Weights of a small mixture-of-experts language model, trained from scratch on English Wikipedia: 9 layers.
Below are experts of layer 5 (counted from 0) of a mixture-of-experts language model. Rows are named router (the router's row for the expert), up (a neuron's input weights, with its number) and show model dimensions 336-391. Each number is 500 + 25 x the weight over its row's rms, rounded and kept within 0 to 999. Numbers have three digits each.
Before each expert's rows: a language model's description of what the expert responds to. This comes from a sample of Wikipedia text that the model never trained on.

# expert 26
What it handles: Romance and Arabic name particles and word-initial prefixes, such as de, Al, El, La, St., University of, and del- in delusional.
router:501508520494465545514491506472487503509481468479537504458470488525555495487451503487469524467448471493500553510481508459493520464481497512493504491551489486493514503500
up0:493476469522509498464452493475448509513489517508499553489492507466507447535499476525493523519506511500465506477527541500485511515526516486488506524456483482499506494478
up1:508531493479527497485523474481525493527497480520520512489490518515468526495494452503469464513525465541487475558482472462503492518495500477488517497479499537519508445499
up2:507495473464492497468494522468533483543539512520458506549497488507495516518526505513481513469499541524511505531483467481530489486502489437480507501511458490521524501485
up3:521460448484513504530488501510468460511514522509499513475513509512460534466460524481520483527549532475525501468490480543481509488515496481493476497464520509492460477490
up4:506473507424517522510520519510496455501462477479513549552477516509509460424521484460495526495474495527508539490523489555559463497480509489464503491507532494489523490468
up5:490537507535510535502464543489530555479530514494529498506526471480525480478528472511506516474464478536499500499477499449523465496517509476521481498526536483517504475495
up6:490460538474499520523493491533479506524492519487540535480459466492516469485502521536450517499478478538433493524502501504504522502509490499518486542534476467514511484499
up7:483567474534498546525548507508532513507535485508474534482500472536476482447486512500483512493451476512474447487523463529492470520497473491551466493507484505516476466517
up8:460482525539495491490501521477487475479530487497521484473523534503468494505531489519519499452497485476497545480522503484493457533479542492517514493487447496513521523504

# expert 49
What it handles: Hyphens and en dashes between numbers in match scores, ISBNs and ranges, plus compound-word hyphens, as 2-2, 978-1, beautifully-formed.
router:537489458518483481499483482532505514489458501512498493501533527479459509493538465524485505482488522507497512513455549491510463529503502491485480501513507453515476468515
up0:500451518504489504530499470517487495516472484484531460510531526502534489467530519504511514529509509457522535561500501522472501512508531492492527498524497464514498497515
up1:502524473481503540472493580538493505484485522536496456475520537495533487534515504522449468547465548472490532515536517464485552462537474471491468503508519474484486524532
up2:485436483492470526491499473540464482501476506480527493478531493516523532499507497531503468539547463538452526585504487519486463515519467508539562491469484473472537488445
up3:507492418505479528509502500479519538535491493521514486465511529509463515506485524519472511502474506483506474521505501468571480516524487478497502518522499478484509536466
up4:523508501506488488467512476486483501491519531490530503482540465536488499487484481505461485473502510516478498443512505474499439507500485442523498498527492475532495501480
up5:521504498491471529494533485519479515504511502518529488495529532499466478465482504487514494490526497487535510459518499533454492509465490496486493489534526519533473487472
up6:510474519534466483541480493512526506487531507484509502464484479501512490528546484490491502542507541512527487471495524487534484498512499466492505548496462502513510533494
up7:498528521462519463485519494496506440490526559509527511532538499515465495484542509483502516503519501484494514501487471509513480512491535515479529519459473522524507486525
up8:547485495476522529482473537480458484456518454555452486468484488484551512539511496514497489441492470509530471483491496475506512499505517529470442514451504455490505511453

# expert 48
What it handles: First digit of a year in dates and life spans, often after an en dash, such as (1806–1866), born 1972, and decade phrases like early, late.
router:496486485522479497495500452489524469434535469485486476518499524514531491470537445541509516511527484499536476462503521537460514506488539474456470490515512483467507505480
up0:502473479479495537526457476470482492485518484475500488442473531498489519467502427481532541468481517507502461555498494496504544514504504470494442534459504503514514504495
up1:499504541476506489520446492512466508450515526513474473558476494482505528507485486482507576480486493542468508429506462470513482486483506533493488535477483505547468519478
up2:488545526480512536520482518504457438495505501524485497479496512499487542506510448538533501549508500489498489482515494454442537495479500457466483500503500516502471507458
up3:516463478486501508489464468474508490550491527493508504475539539496523479470510496493542476484461503536517515559515532519496490509509483499474507496507455482479522526527
up4:452521497502523504491470513490505521548520521502510494528487526465535504510492502493493529492463518517508457508493466463525479494523528491531506492494538510525486510501
up5:497505527465512502483534514444513519511515441511534522499502479548499494474477518508534475496498483464492473481505506528524495502490496498526517548499480523481490511490
up6:513567527447495500516522523498489527483515500490475512489509488507470492459486466515508464552512487453500531526491481460503485436497522527484497470485465543487486539511
up7:466427520461468507505524525481511447540523480517503502529520528504495479528563490500476474509531478555470486531515517490507522501489474452485488521508475477465486525487
up8:509496499528550510519468508508484528526490513493491488489515449477462542519532535490506543478519526496479492496505487484500500503507476504488512521465484466448515528520

# expert 17
What it handles: Prepositions and particles like up, over, out, off, through and under, often as the start of a compound such as upsurge or outage.
router:495573485518518492515505501460545535499489492514469529527492500510500487428558541516498503480461490535493501495525509483503478472472511506537474530519469514480519489506
up0:480508516458465481504497525486529513465521511540501472464542445535469482482481486495503500504499482518497472534542461531462450547499496482529487522455506540471496504516
up1:481502468509488537498439488501496544437479468500447466538500495493493500471472515499537489487479507491500500501526532466556488508534513504513500515510516450538470511455
up2:508512506499512441494531500482482534504505531485447520515509514514514512497538480510523494490453499481532505488478518530522543517535526474498501492488504439507508497519
up3:475543473512481506465494524484489511496536486542463519469504478533515492496500477544508522425473439516483493525538477496474472485564501529483486487503517485449516482464
up4:479456523490524496482461508515488462503515476506449496469480503514510473500479486524507495496526490484464505568479501483486480464538456519521518507510491534490509474467
up5:493525491531520539498490481511479516515504537484496449523488488479534527485501489526492528461478521464495507559454489449446506476484511515454463471524465488516472518499
up6:461534484514515528511459488486485475531490500482504457536491507536503514477487495493492520510521457464488529513514492520510515498521491535475545487489522543485501473501
up7:507562488472524566459518465513468484531507503476506505462545454504517503525506509509525490478506466497492526508552502497500501429473506479443514463521501490496527473496
up8:515450497532513556476505474509509512504499448533512482483507446458491512461504531534517554517466534473468520509536505535497541514499496504482495513429500545482510514499

# expert 12
What it handles: Column-heading cells and pipes in Markdown tables of sports, elections and drafts, such as | Party, | Pick, | Year, | Pos.
router:473481487546481487488482465520499504480503494503494490468503488492497494509497499539520532481449503498552509532493488521462508506505504515504521498501504455527473515550
up0:524495549501493464503475499477474538539467531516512527523485523505482517459499545532492520570492536480481505518495499494482456497483473534495546538556451521543477479456
up1:524490472444459507556467524550510484502541495532510513499511481517506496511513500514451486504496515542555480465485466458497499508525480453517477519481508509515496494454
up2:486504565458483456528513497466483487468538484481549428474487499500506488464486494467488518515490490499482484511461518497536512536496511498548522506517498483558486532461
up3:505497478491506505497504515582469535497508512460464474540561530524505499469489512518527527445498518512502475500484501476541447502473490489489522501503545468483494511456
up4:544492446524472536520522480507482534490559509495470446474488501514466523483477517485516485460500472496517493480544502494507470457511512477469466536513460519485450565509
up5:526497463535498450502524510560495519520521483505501502536493524496489485544489494487476492501513497471547510511494481478490474488436546486539500500467471481542508511515
up6:503478445519471517562517503486493507513527512467505497496520471516508497528533465490533469478470483507538464508561548521527482488506517534508529482504495521515493506514
up7:477473473543534496477496466474503492496548527574472493503525515507526514507515488511491491519527503525475508521509496526463492505478534486503477512533501485543535462499
up8:507503511505488525482512495564456517510478470502496441513527501462496533487492451508480529517521450457494511492513467470526503540505506465499476459513506490527469460488

# expert 18
What it handles: Linking words after is/was/to be that introduce a role or comparison, chiefly as, as a, such as, between, known as, with.
router:462565530497492482490475497441498504518513521465483478493512511527494502512507478501521503491479539532533528496531484506501538475490527554478501544507581490554471499511
up0:504516529511475467527467471507473505499520494481476478527471508523517533496484450490512506518516499517504494547462492530466456529452530478491531492512521524461486471490
up1:499497412463502504500494531490518535530490497491501501475515493491583485504517452505532510495476465491530487506533485498487495516461493460503464498542484489478452527517
up2:534504471545493515491475482508521484517500535538484497529524549517542498490510520511501480463518501492504458514447515481505495515524483524479503525516504515512465502519
up3:503491501506527494510495483532466498494429467527545511491499512521476531537488501484502500529501459530497490483482511478479525508507499518468475500507506529532529473503
up4:508501544515499474489478495447482526458506477475525496474509514500486493471483498482475488534474477512469491559490484478506521533502485489496520474484518514510540509470
up5:502508491474521506500489533570487493512490499521512502480485479493476519486536510503468501462484504495496494498541476498533499472443539463504497509496493482485492505513
up6:532472525533474541482500486509526503478465477499499508495512457466517498503501542523516497507513532488507504543523494486512516520504487495465485473505529507472474466484
up7:498483476483492487545491509508526480512515485550508453497459543486480479511515520488448548475469500513509487460488527515497492510488496509489496462531557548508513513507
up8:521512519513481453467483541495471496479538515519548506473503474510520509473462526484496539497477470465525476498475488483491490539486509474468493502498465523518495504523

# expert 60
What it handles: Pipe-cells starting place names or win/loss results in sports schedule tables, such as | L andover, Chapel Hill, NC, | W 104–91.
router:463526536524465462521533530502487463503502455524488505550505532500501518511485511482504466481510535472528526511445537478529528472443509513522493500489462520502514528532
up0:505495497473511499517488506536492493537475515472501488460469523504518479520514503490429476469508548468508498523510486499466491515486505484509461487538471467464513502453
up1:499487566516493523520475477529518508489481495513525473500473494483538491492492466479515492492497477500464482494480482491502471465467480468494501489495455517499475520477
up2:541480473527539515493546509508484501478531493471507512465468527484494471475462456488487536497545499515507464504531504527507521483514499505508490503519538497474521487458
up3:478475468512458481521482510520538486505504461504538512481509498481515495486512473515462526530519485484483477512502487520482422479539522511508508517550476489501485495494
up4:504504520486494509513473488528508503473495496521508471520514496501506487514483519449485530438449475471480475495494535484484544532479501482434466517465520529472518528511
up5:477475520516510539532503476507502479492503480490475450512475488475486531501540494488497480526490508526518496499494482499509543513518500488498508500493520523544511550542
up6:486466512524516484522487527467468505514480539515499453484471509497499469490534522528513552514519505436456486496520507484489525539507512472533487492464495494491498478474
up7:478489491492510487499484484492526461523472502477532460532505545443474498478552526442451499512502549492498523495478514550517470497534520545509512481482455496530519465524
up8:471482496509463528497482443484524478449512461483468520494510493506452540509523470492482542479508496541468464550514493514517520537526516489474509494557480529514479508515

# expert 42
What it handles: Past-tense or participle verbs and their endings after was/to/and in biographies and plots, such as began, received, -ed, -ing, him.
router:529520508503499512538511472525461535525492496467518449482476530520476541511480531512466482559451493514515476503464478524531450498492536579478457479490510516500497492552
up0:534524497476482531494481540519519513527507487515521513507509505500532486492476512496496515515481472469475454493479511483477494534502505499533526533538507530472546482463
up1:521533500490457473502530494436520532491537453517515495533529493486500533543456504495470528499508519455511495468476485514463518457495471550495482525489452472498480509506
up2:506508471539523490499515495514580486514517491494495490506507482469464541461476491470464502510485506530510507494515482489515478513522489483498496525476517487469489523530
up3:524509477568503466469473496504522518501495537485463456472492522512544453490501491506501536523502511459478461502470528515512482498477482458481513533539525488503473534489
up4:490432517515512510503496482478493480507511553453500492490513473558501465471507536495540480494487534511499491525510501478504535482515514499493504514484515497499515479433
up5:488438471507485503541518521518481480512474501492545529486489496476482440504482481488485534499441468492491520490478522522510491523474473483496493474539531495526549516484
up6:512463489494506493482502457514438489504531468494495483563502513495466541487515498472517471557501486488464471503515509521550484504524517481453509496472534546467506545541
up7:503510494477509487539493464521461544450532505487469520502505470494515493504535467503463479515466494536506480526510557538502503523452506511502511443521535479525526504480
up8:476501474520505493505500473439510468514502480518494547491523466512476488474471499534508511483509457506517500479496501507482533530519458542536491506464488521526495497478

# expert 32
What it handles: Common nouns for buildings, services and local amenities in place descriptions, such as building, car, station, water, cafeteria, dairy.
router:483519491489532517486496509506485498529546530534530535472479469517480505506505506463466518480472484504520450479551507499509485529558521548495465469483455502518506514449
up0:467488463571450500473535506495533502485504522495559492520521487482470482511498494493488517508534497484516474495511515457470472546496473472493529498523496510538457492515
up1:504503477511495529491497521507486502506504440466522505525471472502485490491489505493552463550514471505510508510542500485520513483526509512538496479513509488500522550491
up2:515471450477514461449511477545515501507494529545570521479485483485499484510519447543504518505490516519484497507475522505527488490491514553486490499486505550486527465500
up3:515470524505496500500477529523499523457538478496522498498471466513489510517517500500495500460475502542477477506495512479535527461489454483493539487498502511498472532498
up4:501489488533483464498491492483536502500526565519492494479468445501443506487485473523477543461452484504473531535499488483504462529522524487520495507481483473479507496473
up5:485518487472547509494427532541482500479478512485505514518504532484541504512458512456499544450522526514472497476550504517524513466524530503490525507451499482508510482492
up6:524523503522546505523472477488497516521511542571464488517486509523459491485444504495453475501514486489526499467502517496495496496505495509490528524429501508521519533490
up7:517510528518501507503511498510483534539485454494520490477518501493459523498513522493477494531489496516531460503527501508490477532464538451555536525483521527484494525487
up8:525511483524530467544516520535501507518508500512484517477491502468515473564489489505502453527491489534481479489480469481501517516518500515529482524460545505471487504475

# expert 39
What it handles: Common nouns naming roles, people, organizations or works, after modifiers, e.g. artist, historian, girlfriend, club, team, film.
router:521517499502513504510484546536503527534513495478520516497474500515530505510498509481494515521522494459497513529471516492518425468506450536492519541486468474504474492440
up0:513493522512470459472516512462484514475469509515505475494531510475476544509535529499505489532495509512480560528475484499499499476487554536557510451506548522457527486528
up1:488514451450515504494512498512489514490468437485495468494493491500524481491485506511518510484454468530506481479489529472505529471528474505533509525520486527502484491484
up2:465529483468512500479485471521503499479476525510499466489487520510514482506487523505483538489459507484510535516513518547511498499478494527510481489529463478540528489514
up3:464496456476520541495517514480487474503519515485565496496487514513517494503469483513508474492530444490449495491481483498534502506512519530481523479466473497461486505508
up4:491495469500490472508454445479529464487477503526495500516519523531500514474465492510484510502474522508448548488465493480485488492492493515503546495507489494496479476495
up5:507506502481436449524483529481512495451481486523474445480509515485490503496486474496506543485497475493480478525473508520441488474542507503541491517481536549519448502518
up6:504532517501491516518519476509484526510458498521522459475483535483493491461520493533487533541492487488479497531491531471494509527514492542530527482511482502454470502501
up7:532491466499504526527542509519475506497523506523435508506503489468498536503529504525497470502492482497477507470461445533512535542515501500493472480487493501490565538495
up8:501522556512485493518507448481503497490521525468487485463495480504479522524519492548500525479506523523538502466491497502520461500511540482426525526475504483533506503547

# expert 30
What it handles: Commas after numbers or words, in thousands separators, lists, chemical identifiers and LaTeX, plus pipes ending table cells, such as 59,505.
router:543517543506458476505504554510491493444509503548470471520479532483537523465485468520483552483499488519505512524471521504487525544495502491499529470477478496508510469513
up0:471524535471524502524510539537468508500540507485516514511488492504474497531466474530463519547481485513508532501496519508515520522488498507494458507534496496561494477514
up1:573492495524545510485480519478550472493501493497519522505482491552483540519500520481491492514487486481476494472496488503524482523509525534501483548475504478546516488482
up2:525499501483470481501559487513519530499472480487502535480490520495512479520538475496529474461457503504517474545499481533481464556441532520503504487442518512518497530465
up3:465455521501489510528518479522516500492514481513557512496528500504547465488496533510524483528543548505505475483501492475426531499473549524533503532501469529502493502520
up4:478512498531486507507483459495500462477473525510521483479482492500487506475489538530475460533481470522507490482489512523472533501542492493526469475506510481470524520480
up5:497521503493495493475485466499536534503530503493488493505510504539515557513517487490565516502481475490514490551487468524522472527548504514508491485518509530484480500476
up6:466520511541493467527550503531496448526512511468479527489529544449473510553473510481518473477503461465454513489528463483555470506542506475488488530481487556479482489496
up7:524546484491489506503475509525522493508497474493516525536533523457466489454503518492468534463484522486472508490508470469529484481501522482538551518521488501495483472502
up8:512519511548517476498453510544515492504484529507522496502521522496501445484532512534517520509516507489542510555523527501483519450486512488489516507474534442491473495488

# expert 59
What it handles: Foreign name pieces, mostly Spanish or Romanian, such as Estadio, las, Grupo, Petrolul, plus country codes like JPN in sports lists.
router:520547504499497554511462514469528483529475507494483490498488499521477524530496470490506475447445505508507543490481515479520472504511434515470518505515553531522464474477
up0:491503560566524515518497515511507496520511562499478520487473515492481525459478510483483475524480512494505501498502495500491537468506507503488515483494496543477548469536
up1:541511459508511486478500532471470506470558501484477502531499484503477478516525476495494496441502515479487510488508477482489515544483425503511524523505474514470511494477
up2:477506512508497507485507474529513505542512448484501485490479555526455481489520526517536522536534490525530477516514494487521477509466501517504468527490547524517527505495
up3:467478467515498503495485507509467524542550478463570493503532524483488518488501487507496492571559480497522516486480500483479534505536483482535502501520527533535477517522
up4:526511477490498514498528510498525525477474522513476503511498512523534500513537545501522480520488483500481516483518480503502526495488501478539498460548500488491509499486
up5:486473570516504466458498495547483475461479489458490451479478509526469490505482528472487508524465532506518504511518475478516519511497537468486503479545485470502444496466
up6:510485480470513543506512506494503446505503429503513530490480515492521498476496506484446547507475500523532519451488528487492520508499505504470463483452520543496505493479
up7:521470502466471520462470486493484481503525530524563492473463510470489481521494489469483521520473504506553520472492528517479518531552479504456399494459522509483504467492
up8:475520509490513486542502520480440485530516457472477512533516509488508480479516488529466481516480495471497501562514520498484499502503533521491438511481526472516524490487

# expert 7
What it handles: Last three digits of years after a leading 1 or 2, mostly in birth–death spans and dates, as 1(420)–1460, 2(003), 2(012).
router:524499462480520470489487511480526498472525514550536470484467534481511529483531514519471519529541484451456513529496478461490494475501482471508476497454501524479473464470
up0:503499559510478499472519465532461552520526527498512495504515519493494479517485482515523521494518512473557486546483470488501526517440529530518534492509499539465492487477
up1:498541495520519472493495537552516478509483513500462533517506484484512480487500485490510494498525519501468471471496523475563526511523454498502470513518529458453476513479
up2:453502446482510521492509533503495484442470456485491483531533487500532510505522520485516487516552496523495448477508489512509532496498532519513513498500497523518473479486
up3:487489502461506496499478464514479460491501482482486527529480465480524500499520510491509511523488472495474493475449469496546526489512515517498498499462476482513460492480
up4:540516456539515497542479484461510481523492510476510544518507498485487480472505503547499469530503485572489493458568484515473513522525504525496496502519517489526479477533
up5:556532512463468494480535483455521524535556485514516517467501498497489499479510492522449458482472501542505507482538496482531497483491523505471487503512488498491534461494
up6:474492424506473515495502502487515493536506471499550546480452500521498499471553484510526483479469516495518517539511492505488495488510494498464532481508484470493446501502
up7:515493506498476481490449483547517524502492521492508514525494504493492525507498511501444478527491538466485547481538542489516500490480550484508498534489469478481494530480
up8:530512487491518475468460507509467493485508505530547504517470464505542469542542509495464504520469481508534499485541483552550486489530489520497484488489539516502495499500

# expert 50
What it handles: En dashes, pipes and unit brackets between digits in scores, tables and measurements, such as 6–2, L 10–48, m (, /km^{.
router:525507503473476493547450503447537520474526496502516476514463464476461490493495475507460502481458519524478500525475498478490497494470525500503498484515471486509525518522
up0:514472513480486510509479471504505513479586511520505512479545473456502481531470503535547494457517514483513511529505517464515488529524494495512501466509531524485517532485
up1:470498487485502528492484503508495495493486522495543479494475481508498518428479510467512480520484509493476529537515506482474484514506495475492506503517523520517478521532
up2:509511525456495478502483521469522513485495516467515467504506537521452482503481460490495489474506545505553493531562501510482531547480502474532499488497488471489502516529
up3:474526468508502542525488479504513469531489478538506468473521474484463487486507545550454565525557466514499504515477518496487487491535488504502513454529515476501475486463
up4:510485471525516442434530481505512513521546490508485512506497490518530485516521539459532533492480484522539482510448510506502505480503511524471493526482525496489517508484
up5:532476475504527477518490515493486506504489499455511535521493498530444542478502542486504485513483534490502446535490458509505490471475495456559521521479511533489501496497
up6:507533497519515452490479497526514506509510546494470496512493494500483523494517476486458462493538504488452496519499509551536518453488506491477478533471510482495519526487
up7:511471472469463483524485514528541496467498493462484483519488467487461474492493510476482423493513521487467485459533500526542475480519513482516468530507487495508494484491
up8:479478538526479471515550501479448498528475540457536530485482525557504519499484498499526536517451533512466502505451501494504577461508509517511477513483483549525498486516

# expert 31
What it handles: Articles, demonstratives and possessives opening noun phrases in running prose, such as the, of the, This, that, his, their.
router:498498502453489489547471439473502472454534514498481505515537483506492466476491492521551514492519518516475470476481465472473508505502527485499518547534536534478499512490
up0:546461485477484524517499492475505503492490523525504483536512507526488514451498527515521496492491504482512523498476518481534481475518513534496466516511517523496531497496
up1:513532459484511518514513492491497445472528476455503490455516528545528553519543474504469505511520489501475458477515526454513467518496491451527493504488459503491498568493
up2:528441463507515462531560520450482525525505493494520515534524460503509484465506506503468495460526511493489519507503483477495514491548467478492480538501469481508539489465
up3:510457481482505525502494501544472538509525539484490495505461514490510495562484500496519456488499433500504482483497491511486515507460479474473498509516490460483512520489
up4:484509474502484511473483529525495500495490507495477521490478500527484513533512515518514485509523534459550544532459499506510515452546450478511498516556505489445502490485
up5:462522557500503511492473464464461442506538457508521515470488516450487494529503546524552545492481556524550522532520485510513472521502544480471495533533506461499478518476
up6:527539530477516513496503515525459478515498494514517474503540476480494504474505532482484511483515490481489477565517487452464516491458453524479477528462467526517496513498
up7:449561487482462502547551497474502527505465460487527500420488555531561502487495484493511454484510495527521543547468510521548523501515499511501489512526499494518520478483
up8:520524525511490518528497516492495500506537533476493531479499555491453532491464474526526514516480486524473519480444491498527482491479536471518486448531497535496518508479

# expert 3
What it handles: Wiki table cell separators, section heading equals signs, closing parentheses, and the family suffix -idae in taxonomy lists (Carabidae, Erebidae).
router:486535512517521473473498536511506514445532524527485503523535525491487514510511513480512527532533482504507533527473496462475496499482523468510474492522528496501486497501
up0:502508494522486525495526486506518479471488498500516483500477528482498455510518508492488547494531476488483498534518505528480500482506519519477470476501544509506493467464
up1:456512489501465520515522506487473464547513457471546500502466511501503519476491547500489511551515509524503517499445530508522516520463473524514481478531468495530473508498
up2:500502516500481476512499493502522514530434521502492499519525503474511496499504477486516515475467523476541524525532519500492492465519542531502512505503506508536523483488
up3:489473499489507500489505496470556517518465509485495516478491510532487472518466476560446538515448459495461512504521496472529556486480481489498516484532523518514499518470
up4:509491517485527428474517517485479482526509481540448522520506506507475543527520495501494502524496506492529485470514545495497489539475484518503496534491492467515481528466
up5:503534509512502438517492469502483553485502555538474512480510470469440511531541445495514533487457489492524463464522508533511487466540465508546449545536507512470522532482
up6:488489495506451511466505476513500495474508521468503536570498472528478481441515457528493510519519524535483490523531536473482527512463518497546498468477509498480520501519
up7:482505474511495519469498537520516493480529458499495522522544512541498510497514479525547453484456527585517548488486523519520488519511488491487474487522506521502480485527
up8:480484470462440468483505518535541546558521455541528483547540476508512485495491506477537516522524480483524523470510459471531512506524502508509496537473525504538495481509

# expert 54
What it handles: Opening capital letter of a quoted title or proper name after a pipe, quote or parenthesis, e.g. | "Pay Attention", "Killshot", (Manchester.
router:527488452471529472496496507466495498481543473523498517504497478477534478501523498545527528470562516533476563559524473501486468503438487498473518522570516536470517485483
up0:503500492485512532486457509499497486567460508478482494523465509497481454476516483488487517508512443529513505481513499462495481539527505508507516507498502527520533501514
up1:503467513535471505520514518473470504488522499533488482483529468543489472504478468486522520541510465516475511465476510488479510443535502542499484504483504486526484511477
up2:505475471504503499518470467510488546508464497505505428464498471516454477473510578507514457515444500508509454488488463510498481490479476504530483513480477504522466457533
up3:503586528489502522480536509494469464467491434504444530473471482465492545508526479483450487530543511504487494521518518526498471522514476526488463510509521529493544472470
up4:532484497492516507521490525492503488502486461473478492498502515523505491518503489508508458461477471503529516461485523515524527524513489479476471475525480494549496516484
up5:536517514478512519509500476490478478465487482542476495469452479472465487507533520497517490454476470442525522466522523507478531513512539495494488546517522530477519528472
up6:494471504525524469464480497514454499505452474538525524539487480545483468533506490518475478555485528502475467536500534527476453470471466528534503499494534507495535487491
up7:535531483514544501504524497503527501495530543496526484491483513530470492511495520549481496514478506434511509483529540504480508479453534490539517499504523492491492485557
up8:511445515479557537507480461504546515546498503473523539487484481507539514540533504516520488450451509469533483518495532448479548508481502504520489528547464465483497474491

# expert 19
What it handles: Word-final pieces such as us, um, is, ae, ius ending names or Latin-looking words, as O(us)mane, Cal(um), Ton(is)ito.
router:541515495529478527501521524505468477511489437540534471537492464440520463472495488515482476528487450517502508522488507485529496522520499531511476500497546498531469487514
up0:518485474542525518518461516475481526506520498505467504495440502533503489483537499491515497536549472528485444478506440515451498495492517498484481517496507523513498522504
up1:531499491489520460510515451511516547570544499514521493503487468494539534518502477516459499531511462556502529514479511484520528509468494532499493504496516530528519483490
up2:513488513490486530486529501511524469473495522483537514501557507545489534460492547502468511460452473518475492481525532473493480506532534440492486516411514490517479450482
up3:474465513538530546460520508512527455501449510477491501544474470459496513491495483535491532495459518498537515499468517550497524512519486458468539487527522491521484534528
up4:530500469554486528511512495450547521486522504519485489496483533492438531478495476512496487520518484491512509503520489507480496470524478480542508476484498486508508518526
up5:496505474523508499520529516470456513460528516531490485488498486519475505527488475496489513497509508491470502537453518497510480498440485507479482520549523551459491533485
up6:517487560519479521475483515538497508496456511514497488496512500497474523458505513557538456471455481512493497512519510496472504532493475559459477482489490523469476493508
up7:511481466467524527534469513521494491516522498527479550512478458525484492439496474487466522482498507504503532507536541528505477489513508469544515505501530535529530508496
up8:539499511501533516510579459475526516481477488515491478472458498523491496522517487489542528491457464490507549521528510470539467469538479540526496485499480488493531495504

# expert 36
What it handles: Count nouns and units after a number, mostly sports statistics and measures, such as points, yards, minutes, runs, caps, km.
router:553509481484505528485502467527546445504487521497477493495498473528488525492468501527489491503501474493484469489519503513483546460491517500505498489501503515470525467529
up0:544502487475448512537481461515501532494498516490492508500486500504498516473504518535478496523480459478495463498523471494515458516485532488477479516516529531505541486498
up1:464488543502475498513509502515503516450526465448459485486516482521499492548480486472499482467531494507485493546526510499498520528438489452472459525515501484501503504501
up2:466486481504458551503501512464481510544494505525492476480455529475461487487489499466516518530481510498475492485504512467503516538475502493497525468495514499498511467546
up3:551525509495458460496473504482529485537451439471496515463483486518516492537529504502484546429522512484528481480513512454494440469528480540491544538492477460480486532483
up4:488517482515521520469469467517481508505507518512526526465516457523521525487539518504475510516525485496478548536497506481507482465508552475468475575488555491462487526472
up5:543515500515512520517482505487472536526484501509512500484487521476493493487479510444540503475473498466528507466438550544521491499487508496511513487542432484505508518491
up6:477491483495474477469500484508491487513524467522441456505526500470499509536539485531489510465449496534498487456453497541518550528502514467472522500500526520498483510477
up7:499541459454509476506501480541523529528478473502506520547543481523544521491465477486515477523510511487486547488478513539484509490486510451466472521505532528477542501486
up8:511529505485533545492518514501521503513507477530503466544508479515492516520507513528515511519516482449512477514507505518495491504491471511521480478534518517556490445479

# expert 57
What it handles: Prepositions with the/his/a following verbs in biographical narrative, e.g. called to the, sent to, in a, his.
router:501491519491493482520472459502469464476482511484467488523498514544469518480522533519554474485513492488480435486476469475509482493500510499511522536479518545489498497489
up0:550527537490456479498538513467559526529497520515498540512508529486497486478456552516501522527515507495457489525502478464488458487558530523525520454539478464522471496493
up1:470520544511453518499521479499512506524490488481521505463474550508520497497502512540489471500492532496514547559481551473466527510517512474513500498539515490512509434473
up2:463470511523523500498499497493489471497490444475481499490503490532498504524526484525534476494506529517534510503546486471497502498537508493503477510530482520516481541524
up3:540497506482474542520488529472492533504495532526469472499532517452555506469495481530513491465488486487524496489474506484469504484498513545486490525489575524523481487528
up4:504455503479503514530480474500459505485548488483472520485504494483550504508497507500533493549486528546463487510497513514481476475551497489502498488509515533484489491494
up5:506524477512472508524510532503508521492518488549501489491500509478506539466520520515502458525446500537502511525484445471529498522489570508523542528507493525517497522478
up6:515541509505470526485509521512486476483506500484505465519496498541520514471493562492442537506504508504505508515482529495492475472507519473503491486483443499439495475488
up7:514488497448476517483527524498505513528465482500501517494496506528512518483525509511536526520515479497479503499481494490513450482504497481517484503505498521489542492465
up8:515526519509487520511530515525506472498484503542497512505481470520518491530518508450499482527509485492526474518487519485523490513528517516560485531453510477528487474462

# expert 23
What it handles: Closing digit groups in clock times, years and coordinates, such as 14:00, 2000, 2003, and the m. of a.m.
router:507485519522520472454513442497509519473474551552506469487493502451481525521510477516489534501506455490481528500463524483501520485471516450488461546465480532482473513536
up0:475528505530483466469516479444514503542486510479500481512486514470463489486527512521456480503536526484510496473528474544519492483474551512520471508501461520480490507518
up1:463501525493514468504490504510523522578491552488490506523545495470492505550479491497497479493492494471466488492512474529484497517548481491471504531502516514464532525492
up2:467499559481483524478543464546513557534492472507508477503521484506543508498493520507489486514507488472473493469454530497478478487494568535534535489508488521506522527467
up3:493545501570470531473492493504515496526502503502512515494506491482483496457537509502519533509459518504545474510500472499496516454521520508484533573512490434498495520526
up4:443480504546515480479498525448517491507516502510492457498534495502482535500449510515484523515487459519495508497521488475481488550472518505548541428489495478496536469526
up5:486481529505526478506544506518498511508507492515485518563510509501490518498485509516511466475460483507529495465529517520471490483468468475499487459521459470461449498533
up6:541530495523477493495487510507513502474520489547485516502502483501553438528491500526474516497488475515418469494537479542508501522512507535488529551508529479485478536479
up7:503462508510518541526485473531485554489476493533538529510478456502500498500532517537498507506496468496542458475467441486506510496505512547542558510453506485488467488465
up8:479526501495536540516476490486486522545486517514508491537541531494475534519517522494508494493499471504480476543513497507470495514464514484480510514532503560508516470545